config.yaml
num_hidden_layers: 9
experts_per_token: 4
d_expert: 64
moe_layers: [1, 2, 3, 4, 5, 6, 7, 8]
router_score: "softmax"
router_bias: true
shared_expert_gate: true
norm: "rmsnorm"
optimizer: "soap_variant"
learning_rate: 0.00391
train_tokens: 416000000
Below are experts of layer 6 (counted from 0) of a mixture-of-experts language model. Rows are named router (the router's row for the expert), up (a neuron's input weights, with its number) and show model dimensions 0-255. Each number is 500 + 50 x the weight over its row's rms, rounded and kept within 0 to 999. Numbers have three digits each.
After each expert's rows: a language model's description of what the expert responds to. This comes from a sample of Wikipedia text that the model never trained on.

# expert 50
router:425584460489541603478430472464486465516545501568484422411439603505526587565454529449536553428546510527437601525540536501484483498511547534504586488417491472479477471495420501497452514567523428403448505512443531457427441564600528465568460447482457441421514385491552516432463529405427437546446555375557492481473517507461525448416402518435464519552563457398542424462463562507552481463546485485490478448437569491456578471516461498440417500596542497465522535442498529487510430491518446543606562513502592468546527539513588532482496473477488531556619525520517450511554520483560562471477516471490482554441419502561447498435553565465534366537521460538576503575444451433509497482490608477535502491472492455510596484526534501586446586525437474508488511494542527501468551500496429
up1:478502376493500508463587466553482411648469475496536519538535521500550427534434572462424513512460501554424529454465625496522486609519507537564482548451563442453428482540441575483545550535536517554428485387579424442535474498499483457546559472541531440598427511532613474425638553478524532551551510514541444466493457553532458536472519457516505544483478513502559531501489494412557465492495577541538472575609527510430552542527553438549528581503469570569545578472532503541435536561497530482551501509493478470489487443577444604506468530519545476583574356482458526499463433522426471518485541489434526494453521570601551551447525498418432516525538423450502473447529476544472448522500464468505577571486505487428535533530585525551519566437496486581527475550514422545519497539402509
Description: Everyday concrete nouns. Common nouns and US place names such as home, fire, water, food, York, Texas, often after the or New.

# expert 19
router:500561512508541432459526415527506530430521530555567512518404494505561565428534548560491576515487480547458574492525456501507527588610501474518547485547411522509563430528456545572444576491530515424607619501417522451475498584512538538479494478516415389513446453543503556446453526515537490515565487473591514507435528531568570461529538425508515452459585453588532576467475605470532527548514522602449502481511545568542491515471528454520570554534436499441472566494521478511444439526393404564577492431545494463557530498521587393455493582399581406483497498520491451512420496540624473449511551481461500482448464548553488468471474498527548405553529478578497456504503490422476479489493478545398588598414434463570509443494515534576481512509403483494511526507537411500454503540482529
up0:493506509523456471426483488520480569529488539509535468460467500519532522480459537448556566527544494484604430494549426428541443525466458478557521464595551428577563512560494568558462549455594510464561554583475496407532528564519422564521467478547518444436489474512530572487425453502515504534450523574506454473419497470553583385532551486559452555452470517585516532516499512534512466500396404519455505512488464493444536530513598492550512408438495487538537551508474523414504448427458445481433444582458505437439460605488519486467477543501538470418524508534478630638545519460586488538492527540430506488518469467490501448528607461569515494540442498455551468572516512499501477528456428433591506497485477476463436426439547455513473593383448317440493427613526493533571554456520501
Description: Personal and institution names. Surname endings and final words of schools, colleges, bases and landmarks, such as Rollins College, Wright-Patterson, Creek, Township, Valley.

# expert 63
router:566486476518457568455480508477415518466505416512453500491481530607444425489424489500536507527423439531572483390418531549547456527516484458498477506498485470522581604429534544489547548572531552494545400562537461452485560517503442512482515539495438600484479586445523547575483493477562498520501493584469467535448482476488442535513490434421547499468524539615565509583441423574475542535577551515504568482483445402489505586391486472546524540546496524464467498541427533533569469528484489454493468556512491478434617543511521445545488581420595583505385492546493467390490527517496525525431421559521495385549534519527441514507584550521497485401648549535523504550487445504548602501571503479537431511540570564485557452569523446497398520478508555484514449534464498487417417459427519
up0:564492490560491502489514532406443423452458467539514597524470470381517453550456444484489505540600520429457508526598487527547504476535549546537463631488451459513567480553435463550544598506562511457530478487459477505516424600524492563502463437568567465438408512514525507486480596449485503560469482561516579517461496440537516508565509567517487469483603550496584521513437495518536616516510537502559461592423538562495443454468518498488585521451523537466505559502519472481485547509436507534571475603458524476583560505499487436471437549504566524473598543479481429504515521467441505503434494553508439460515554634579498482489543432530400485548500478466494484514593458530563508502347469457460589463479466541580432484578447454515595453439474421502482428576521381514590488448538570
Description: Approximate quantities and coordinates. The N in coordinates, aged in death dates, and words before numbers such as approximately, nearly, almost, with, plus table pipes and colons.

# expert 49
router:519475465510436521553575575553493473421447504475545524494424487514608484430447428416565542512590450454458494439523538483466486466405435483505571530437635488457504499430467553549533512512479520533470551428501460499384473569548433606532530547458579486581580526446473434561426498585540509411483572520563457465508484472506413400459482533524466514441476554556471470497591420567590573523594511489588504486528510472422481439509493575488599455483528488475526562518527566565457525482490489394455469515556462511482556470559511451508514543419473450444501485506502403459598442493443476525493424458443582452582500445428440511477570489524454455600520575469558525458503513474563506537557427499534511490433402569441447406474479478468584573559455532491509512536525489545460512506494479
up1:525581452537413393406430522505539468452534437519509477510555427489558394482559542477534476427517474436490515493535581549476538525511500492510538531495474459587461478461448475553505427494573516538518464499465475515507414614467455499501524445539483553407487518519603451437455513464446512490565569553561526533500489511488492492500479440454589493470585563485563561519460510522532462425509509432504621516391540591478571445472558522467446540555502541479479421591560452473448439587466534470506394521510500517462536525523616518501529501526438496500544543497421480442475548554537422393509514573427560491450496524472522523614493449460454470491433524512507510458554558638503585513520490498567526548566430584404572471511486511500457511511467452508463629381516442464393441422551517
Description: Verbs and quantifiers in prose. Reporting verbs, quantifiers and conjunctions in running prose, such as calls, tells, many, because, and way in "paved the way".

# expert 0
router:414552487528463516601511459459460432441562495419522456471457588532407479540522501573525523550446469548428511471450441488515495543489495485543504410473437439542515508503541422404458426555477587501420487554531462523510535429551491486419573489497517514527520534487465429530511480410504454405495567520551568551431470485502564490379599498573560388468559524467609592455638572478584490442485550580477478436532557480446532525527534421391536471500499551495582506507485535510526482514567531483549553496519447512447556431631502532521446529561596533502481452503474418477534526465534434528501482450566464543488494534451460436452465531597593524414473463499472417518458424522428499511484585430544554517437385494503564502503516529555547534528467516482476476538488521456513546396441534
up4:510482527500389476516509531499521502526434433442511489540454484458549492492528495470503468402480443430453460540544562459489476535599513456521503500456459528391457523423560532456483532523484581490540484472581549517432492530423438486402404595497536438494539504470385546601509513519547456497565507571481508470535544422554585561496441506478459511408580568461426583442552572409574467463427516498443489493465395481488468504355376462562506504504546562473443420551453460507484550539506456637559495550551488413503508450473494457486406581452505563452472485444538431444445480465505536522477484570476488511456506515511476448491477483538468421460452521462539562444452440478521544610589530447509562484459449542478515525502470399408448476519407523545516534474417485430548535435452431
Description: Table pipes, category adjectives. Pipe separators between numbers in vote and sports tables, "of" in phrases like Round of 16, and adjectives like sexual, religious, folk.

# expert 56
router:457532471481511432433564539512577450446532483460498401454449505586602524583474543533499528455481493511543419420554564437560438519416523543589531534412585602477459456570521528445404526503553581511424434430430433447412574534480484478513495532555483527562521466534557474470552505466412477492521556409429535464513510598497577429492510525541557523543461481492428454530482521423481518472602565476509437397524500506523519515528518394556472481460505558595408595418494535584567425419506419476539534506470435537484490509568459467460547539463465465477555434431543516532474485626520505472415588541480545461570485535479469511477528510465491370486475486547513516421529540470391452495429512530580459531461474427502505446414542568521528533508538495530487470492491462486528472452440456
up0:508442465437449468589600490586457581521469522586596519479510563527486483475371563458563478450499467464510497570449603522564479539530557470457531426494514493603561469594522471673500461505488486434474488484494579476546555528559462485527470454441560484486551489473414536527584482522561477487448474536511431370631572580526474501494534493505452521541495497450502469613616564516509503548518495542520439553436518495492474527538493511536512458585550483502526520476470455455494533574484435409449426586443510468465443538422419508609548545486526512539512521538462466425507465557434535446491473431586433548476498412484521561464547495454463403605482557487424519528551559514456437524542464586546529467516534396498463477412497489469509572444526567512504498512524522471473514452579530
Description: Month and time words. Month names in dates like on 9 May or January 2, and time-span nouns such as night, days, duration.

# expert 17
router:467456488536587536446453507554481480475497468489526468465449500526452557518538463367533501421524489526466413529531546522564501439475556532540458513512490586429381484344430437505534551497488444573478599482398480498462547441491500453469464482557523521516459486532524550512587445442477478465495520530509541541559488558427512437562374489583522462459447536521454515498526515455460503478607529457544552379492486485452526454477437467437489429489502495528494497498454502555570466554553520487522606502541544532491459572514472477450451475442525466523518459427484529518476544653463521474441619545470477465450524503471457566468574538460536493468512433485490514459515459475472538558442483555575424536625497414615503472555532536585532516571455428431588533383506635500607492556526472
up0:452481508510497529487483559576512526554536476508534523461554515446539447507567538511502596545454546540339466444520463573553511478507441561479465517509513436455485454484490478460498505442502427471506572511508589595511476498498469528503453525515571524544433483432440537454554439462424504563524483465480387472437510534487476592492504553549475429417479457545547529578524594442550534505521502463394547467549487508520525496473382628488512548394474477510448564523529520508592478494641480595536506530460520489492572464366478492484471505448530499437422415505547493419526499527511603409545479515519546504554545414411492486552540495503630473495502558489387556490557474581478557511532543498450555529504538518391552542495480545566611507516541481383527523489534491428431480582581534
Description: Table and list delimiters. Row-start pipes and dashes in lists and tables, commas and months inside dates, and short capital codes like LB, TKO, DNS.

# expert 53
router:499543432460453558535511489536488472403447492513530520546463529516563482410557463486555567437533471491539525452502496437528496469579486487495475563485603502459483503430552472442556524530475479632441508494532536488426424572552477536474502485520616542508563430410450485582429516504579449528439565542495473515431565515422452439463518506511528516488443516493505471584594416592586542490556535504582451476520560440502522595500493476450578492475519492415473525606518502453539498489470531504408493561498507549487562552539510411506488553442461541470525557472539428426453495462425458579525445447498636516551561436536507585521425557480438420525565561388436597590501505530467440559507591479559458564486516471471498354527463536449545497565521523439433471484557523533485581542548483
up3:577507567508642497461455455416507488481543514392550520469488510450409504552514524450438436440455507508544531651436456473480548564449443355569491515527528492400533450430531488483474429560520538460492447526494482521531404491574522526441627493519540518546603512448404593490500475497480461488537530591586492453493502512444493427512474599460499464508452488515463500507500513508566382501559505430513512489597509491481524494515530511440506534441490488531480415497517382380478438504452499500578373528555432526472439484533514456570511508538507483482495502486545520526553498486536547569578479443453488450531571502513503562471467470567572519471405447536570557525517574538423480534478521461579556487393467522476564456486526540417402533522610533480472418482563467476455575485484459
Description: Reporting and cognition verbs. Verbs introducing reported content or claims, usually followed by that, such as show, said, wrote, believed, indicate.

# expert 51
router:541520546508534432463542448534441503458474581434473472535512503576509498561483496616450419572482502571540502542488509491542474456445585472548544434433456503422500471471521425557496515503524461532549427494549507594487441430456448437396493506578489437424506482459565524469482499511513490502527453451560580451454528500459493600459370481444526502563450508529577459564544517489448573541491462580496406428471496538561547464481505486580467518621466510513587528495520487534409558555545565457467376503469514481490546575422477531425416430599456530482468423473445401459443423462510500485521541511560446576392508506575541479469505430454515498472420475507489503578544500468506476547520447522436412511498401505468507493519413571523562480450515557535565538569383564465549594525423526
up0:570475501545497504436417497500531552524546466483550387445439562418472592537418539423507503473543529508427488537475509508558506476511549386436498586494500499449471420518469511497541438531446470398516448472533439545335480570438430482484515536486484584503483595555565541539498504472507533498425503547485503477525419527470469538395441438427513512494483519440549511604508429501547574437524466472453604480545540498449535556461474450498453366564484599448574454559478562540418497509501496568486498497528474456502495434494548534552495596519403437511503517565513560461562494447449467523656449475445476485497541473419463532537570468489583487509474454510605439497563567511418494570580546555500486548444522534483519437455480492481478485484499483457420465537609512586451497505399513
Description: Biography nationality and separators. Nationality adjectives and separating commas, pipes and closing brackets in biographies and lists of people, as in an American politician, Arthur Fulton, engineer.

# expert 42
router:547565466456564524423469612496546453423479449509518540435457528529573523501490487440559639415544524502528440546490485497562450477443548418608473609457527583558562496452500547503531553504488589507448432547463441582456539506496552472523480463447438511505530542536548495417461480456519410565508507503469525481455468492408500459478524526502504508509572576470505502476481486568540468501445540493495577473482622470563591428446539486541389463470490524525491561442435544564469473536444522511449516549493375506391560526486504453453485548564566492424568516418577475539488480518452494414460551561500526429576493480493461534460414559464502524530536480556516498407501543482468404486411558435550477573489397436420444464584502595493477440465540571522464467432475560455545448414428525
up1:598497608566528499509528607582511499551484491574426547505483590488567581491450535515536531495501411524485522518507523467513425494502497536544493506519546469551458427470492567449387577538468489605393420492482523631497462498569647572481434413511478521498540427504495461406515499486447517562584439424483482539526561520526522548550526484527441501459480513517485494547450455518526469534497434461537504519508459562553484456488576518498522347569442474477486550526498575536498505542480451461541444611601487572464463603571409507439489526427546502509518518450608439456552574477552472443475544550445450520577488547489513537604478493435526474476511556415448444511484555461492602428451537407473482550538521435594460486457503506558514559484499490534583530496535574439440489517550512
Description: Time and place prepositions. Prepositions and months introducing dates and places in biographies, such as in 1748, from 1628, until, since, On March 6.

# expert 1
router:435547474557603508556503504495462510429534560443521337358529482526503553612514635405508527542461422548530491559548460516503470503427508527500527424484488478467525518435491543489530449527469531482520453450435455544509456408548472522508540468505443520450477413488552528415497514476519398490457590474589495518598461564602468504440567459525550454549542493567558508448570621472472413496500526515431488509561575542464553474508499471527434460442426506537532488463497526518446484526550505439508538522414512502566533536552548515457486507449583523526575486424502407517557478524621576520488569448479550511523459400533515378391501481508505516473452494534513525547522455482605479454516485456444471519533448529442456494523420510510606518547427542513458441606479497463569565459486422
up0:425422458515499639514454561657464546514565483475537517527584516582461505525561524531583514501488535618588536553448471465392568535516495568652572412569487490581422531513564518462423498483492526504458528525490641460537575524483487569558544515554540538512530515508523554583497476492566563440475446551510513561441397523536535490476480490585547546450599497483477458488552517431520447534506432518506480510585521620502536489581505483505454528534538480531449528523521538444464477576489566559505527438466482522529545529501521383480438568443558456557458463439560542523469556486543443550561527553564480504511476529494549528499515502548538466518564519427529540549552480519565439352428547541511528531567535553471520518535621497510524506513509492446486636526471451493460508498481531
Description: List-entry word endings. Word-final pieces and whole words ending names in bulleted lists, See-also links and species lists, such as semantics, transport, rubiginosa.

# expert 54
router:406489470474506556584509497454577514432473490547518491485479457414564507399507409493574544416458535460520538403492442558453510451576407434489556556440592511427506526553409529443556536543519571449485498475555498509520445584530556609469546482501442412493488538513528483544502546505565520546489604481499476482525492514475387487472511448482484488557436549521555494495480451580494552504524505468439521478515480399454495522486526432517489450497464547558390450450529495545564476516518526478529494533501426505510492492573426547595559504543554444570550422637487419528617471549483496505499443501416546495603457498580522444402534450486480417581480459503475593588554515500518509478492466468461503541415485573564503456490474482471481478531351446473485578583539451514403503461405557
up0:448481460491433427521442427506530485492491492540582462458462632489469506541442570468400464434517466549480440527493540547498512548481445493488587464412365458525503519481427476457496445541532581539415509505517631398436510495438502531468450445548549488503516464511473501545464600463449523579501544514483462472477594450444522431440519444489570487455514524555596464501557511484540468503507559530489476565594530484407541472486510512442519515555468488627617546461580615491535480518423528383546506533532615492468578531450529500535530474456481464466547462506515374526475487408394541550434456456395559568454464569499387495543554538403464432498532504440420489529503506504489505542408543434512501537468530466548464484471484502456500557448538428487533487491479496515442473461477402
Description: Plural noun endings. Plural nouns and their final pieces in general prose, often after other, various or and, such as areas, services, festivals, sl-abs.